Weights of a small mixture-of-experts language model, trained from scratch on English Wikipedia.
Training: a variant of Adam for the experts, 319M tokens, 6731 steps.
Below are experts of layer 2 (counted from 0) of a mixture-of-experts language model. Rows are named router (the router's row for the expert) and show model dimensions 0-255. Each number is 500 + 25 x the weight over its row's rms, rounded and kept within 0 to 999. Numbers have three digits each.
After each expert's rows: "comes after" lists some tokens at least twice as common just before its tokens as in all text. This comes from a sample of Wikipedia text that the model never trained on. Tokens count by the router's weight.

# expert 26
router:522537483483485517522520488458519470530504510523497529521508472541501578497478455502472498497513471465502469545472505525496527490502530463476509505513476519529544530539526474480539513461483497504461513510479485485496501527517467487503506508510478538476526505548461519434514523486493543502502476482495500496503528509475484477502478475477496446461538487522495498465501467491517583482505494515494513492529483526497503521536477491482525511515525489472521493468473515476530481505523515477478458524530484532468483492551467500534502511483535488497492493497508543467534530514467537531467502540522492465524524515494521489486517514514530514514542548499467486485533475534526530489507524489517519495473484472520521469511551519465492550477521484480470496546507480512546531516476485
comes after: " |", " (", "|", "–", "-", "/"

# expert 20
router:474508535539525485498461510498520518506538609474540522474475498494526479497506518543548484490480522505486507478493508494499519516508510517481462486492480519498482498519509498478508477464487498468492511526512526505516477517490483534503500466510547511521492503510478517513484531500480527501491537390502445474533503494499519539475492512494526516518509488502505489534476500484513558513516520509474490503487504445501484509498519518554498531496512521467458528492510508546557484492491527489493498512508492509477452513508490519488502515522514512535466502493480497559530537541514476481514526519514469417513502472473502477471531557561529497535526528478506510511524503466514478501500496490513496521513507515502490499527455553505511505515545508524490501535524519509484500512463463
comes after: " |", ",", ":", " of", " the", "-"

# expert 5
router:507509470473518509481493555511508457521494472505478485471523514513535477527519520464499479503508519545508447475458461503537504508478497495491518480544519497501497490539483492526499521540510518539544518513496521490474504534496511495506473506482516471549540471499474532533493509538534496442499499523509463535490457538467509495478515486505521522469536486505555480497491481439466443473479516441484518489453489529593480536492501537526485486495513501443483505526512504527477547472509518520519496486467474515546527497474474435530513510543486514495512473513512479464483537508495517476481482477501524493507527496514502508478509496520477492509519511501499474519507507510500499550486472542504534517512534484490535485518507510533500476506487531525526520522511480488547506518514535
comes after: " of", ",", " in", " to", " at", " for"

# expert 16
router:533503469520469490527545492475492515504500517517515498479535510519558461505479497509464510499507496549546484509455486479475494455527469462484528514514540530487475502515505503525498490517541472517497494501530533459500471513492513478522517534498470506460461514541443463534516503450462488479476469502548473536517487514489515481492517482466468505487498502515504543545520476522517540484520495497487513533490498528487507484476470469470528484509488533503479468480478491485501483532484497524464465500505530504500500526531477499518459443503488490490451526509501533479533494498490504502505462469498482469488473526516467502510514529514494466518525494453487502468486460466525470525503521521477490453515496484457453507489444507483480512493508458449522542470496472445447516473501539
comes after: " the", " f", " m", " F", " 3", " 2"

# expert 4
router:518479475482525472501460510518539454518523503513521484542484511489498497499506481512517498514520452542498496510493505500473514470512486500499469507497493513578480478517519516509481497464488558512462478521501461469502554508505532486477496466561500549481518485499508535492530499479513462519557489528495517511521505454508460499486531463477531478514493500490469511518557498513492483511550486488512467503507514514466459447463490489496481496483498490483539491528565469519506527463496523487433499544511509480504451519529515455462495523516520457510494514492488474471511497465481475518491508502513482506502489450467481503504497527564460506481516514459522488491481481509499508482458534496547438509516510505486522501460536484523537485472506496474547517496512500464495529495519509
comes after: " P", " W", " p", " L", " w", " was"

# expert 29
router:515499527519506516473518479545502484504450573504522520508530510478527498507461474510491469528512559546530511480515482441495490492535556486501522477486528507505477520485522459509479532529503485497433496513462514500507452489496513507486472490488470504508525473482478513451490548495518535527471473447506503511541528489508502461500483473530490446500506532467513503498497550506481512520481481476481512492478512517529479498485469537469505489472459520507487489481517551480536536508504516532526464474492477539499513480494476503487528466499470479469491473525493486485458510481527487441477476465517487463489509498529513476523480495461494482501516500493517542511490518473495549452484516500523490475477493517467477457513525469475533523547520503493474505495472508502526457482464549
comes after: " and", ",", " to", " was", " is", " of"

# expert 8
router:466499489471478499512510525503535549498455477516507487509500529454449471496506497556497508511524499542511516515487489527463531491522504495513498502523449533475466493513488472480508492480510452543499512506488489485492532486507467532478483513497471507481514460469509486484466499447528514528518505525512479496475506554487469471512465507499549526531484508504512498491509517498501496498468494461497534501465505516459500465513552513488544482477483478514506467520502488569443444508474477463494562498487496563534515488486490461518493487496505530481500501528516512525498482519526526446471532530465515537526514465502494491471484472505488488499517487522500485464482487503475484524470523514491488521468536469468476486541459478473548470511472520550467528434519515513502494478490516
comes after: " is", " the", " as", " he", " to", " was"

# expert 25
router:513486497530500457513483495486500501489479472496505518512540474534525477559475510459504464522514557513538490514513488548485513489477505506471497503493503522446524499522541506560504490493510485516521525483541524503484529459507452551501528466537508475497503502473498493468498448495477549503490496498437488532530499498493496493493511487483492514517511469455498463502504475518502494500486478508527459536494512527480538525545479469467513540489500505559540462502486454497497512489514454501492500514528493544466564490495484526514513479478475521459518487528548466521500493504453493490504486513490484492515466481563533517514495521556473513518504541473509489467495481548520477471464540447478493504512508505505490507508496488519510547509510497519463532478475521515540487497457491
comes after: "\n", ")", "\n ", " (", " well", " 1"

# expert 3
router:488518499497539488480491466524486500541500453518510477480501497513528491483504521525567497504487479461493525507529478482509481497485514516529493478485459527478487512461484455456505509518476547496516540493451500519496496459499516523460545501481504523512469506520510519514481524543536487582496520544530491514470502519487527496503536478508519506503485521476488526476503519516486548491471489520471521511469481479518518521495467517513497493469462525441538475469494510466519501535547511516528506470474556513513532534485495481526514501508477512527474497479482540483492500500508441529476504507454518442491544517447489495538521468482473498493439506497530476516510516506489502496495490536536539521524516452494469494500509525480523503451509484470478498457516539518486464472533507
comes after: "\n", ".", " |", ")", "==", " ="

# expert 11
router:508518491479522512526452469522481489500520540463531530445521438477483538457491540501508473499504458514480516445528465481506476483562499483472472505490479514485485547499479501536510491499502494498515507515500526475507459507482485518525489515448503471504547470482535457501494493516534530569509495510548456487498469523466469510476500513484491503463565499477521478500526497503527486463502506517509446515484504499465474476533502485490504486512497509516535469497483488507432518485480471491435502478490478502460519507470528511489512464480442520508473488494516530470484465503495509514499504527496513518502480506494496505539501440510468495529481486496479520477533515516535484502515529515495486472505464485471461483522474491488493480526496512496531504479555478476570483513538497
comes after: " the", " a", " an", " The", " his", "'s"

# expert 22
router:494493473528450508492517485515486492460514524515491533477492522514488520505501459446477488485531450519481480460481482452501504498487489472457478534495453502510531472540473534488500528458468515477498499497532446487516546527500465496486500543527545511492478515492496488485495452479501457484498480513484522552493454530499547478501498489526507531551481480528485503501513498527535521554498473505531547500502514542520532499489508466508498524484489523458492498504534474488483481463501521532541516497536513481524495504469476517539458477489508486543523489498505509472486566497481527500550513484519516476473481483552503504515545534492493568491545526457466487524521511518507474507480506514496495508493522490547488547484498495495477510485498484490481498532484539500524446472510475
comes after: " C", " N", " T", " L", " c", " 0"

# expert 1
router:510504494495526468504522531495452526521479466534463507498515507493472517481463512528463528526487497484516546503503551521494451502473497500545503488520516533522497473494511496510490539514508509487503514487520500458501501481484490499504498543464573500475505507497511520512507482486448480436507528529487557474511472544470491498525484528453489463540483503518504491468517507558519467513520434510485492500512499527504532484497493496521541476464516517486553489510507485491506511497547510499482491535507564462458510518463444498514522499483479536484477471506486475499483507533508501493502532474540489541503486479495487536529458554509520476517512453467540490500448510469459474492479523491502493507473512505493523470523555478509501511486493508540467455526470539488521491506513481
comes after: " ", ")", " 0", "%", "1", "0"

# expert 28
router:535518493459520470457517533490487454529552491507520473480476517517503499494516486510494497496489484488457492493517454475462513482487453510503510471477547483499495552461554515495471493461481531546484452519547554502539511496472475499469502467499468487501528526500554498455497478481514515527527461521493510523549496477551515526510529491501518471501498511547501520548481530505494519485528503519521494534531448524470490515486479529478513502464483564511524490485485463501519471448469467503472505505470513502479497498498517475536508519505514471504515485467548509512509473463456492471532513541492454506501483512517468514522490506516479526499484520513513495518535480503499492478500552488508520491491558529473500453477495489492479530504532490512472481548498525549517520475502505
comes after: " S", "-", "\n", "S", "==", " s"

# expert 31
router:465523485558460515479511472518486472501587522488497517482499498483530481478476545458477459478515466520507506504505501516476494450500443528535513516487529449470547534522434546491495514498463496457528487469515482514535507509490527501517532497529524535530487456487467497491498515508496485525488430513486484521469512524488483485486477470474507562461504498514521489500476487535503478534527495482517478484523481545498506480468511503515494495498494507489488507496501511531515428543532491505511507547511517443499498505505503516526504492483500500507497542479520491504490447466484533526477462494501507496530487501492466526568504515516476531488519492492474490507491507516447439484471503457495512512477476526513502466499547485522503535482480512524529496524507499479494485492471486
comes after: " D", " R", " G", " K", " H", " d"

# expert 6
router:498485511512520525525527493511503519501490460506477518525548499496518501522477515486470516501471441439496515512509473508498469480505527485472542509471450465517552514480477518460481459512533484534523518510492507479528456504542509484529504504453473513472473542514493442482509502512494482486482497514488497491523502529488510520499455498466499471470484500557442493469481460493467537521506463526515471526494512480505469501478537454453504478502511544537510492519554477482537492488509526524504501508498483537461489492459512463524491505463519438495535512490490471505494499479517501512514504467512512508490504502521499483476487531472487508480508453521515486512493448496537560506526498475505525444518495500491518485510516487530454527515473503487486459536501450537484536537549494
comes after: " |", ".", ";", ":", "–", " ("

# expert 21
router:527462538502499486511496532518522515504489453481512520510491508498520475481476514479485545508495508474484532529500519459509478509504522474478504483486475479520508488479514466474542513525500520528502501514490509496492459498525510466512460469459477495548534515538536500508502537500500430465501518493478468474477484506488523467529484477518524491490541468473533491473517491482523545481512454482503484495502531476503506509483497464526497474502522492449499551514503507556521513499520519521500538539502480491493463463445501486471469494485528486528507508494480466456531538484529486508539537500500517499497503514496473498458492456479503506501449479489478472493500481506542538487489486513449524498541493517565540491494432478516443516465513436522510523508558468491497532509540479
comes after: " in", "|", "–", " (", ":", ","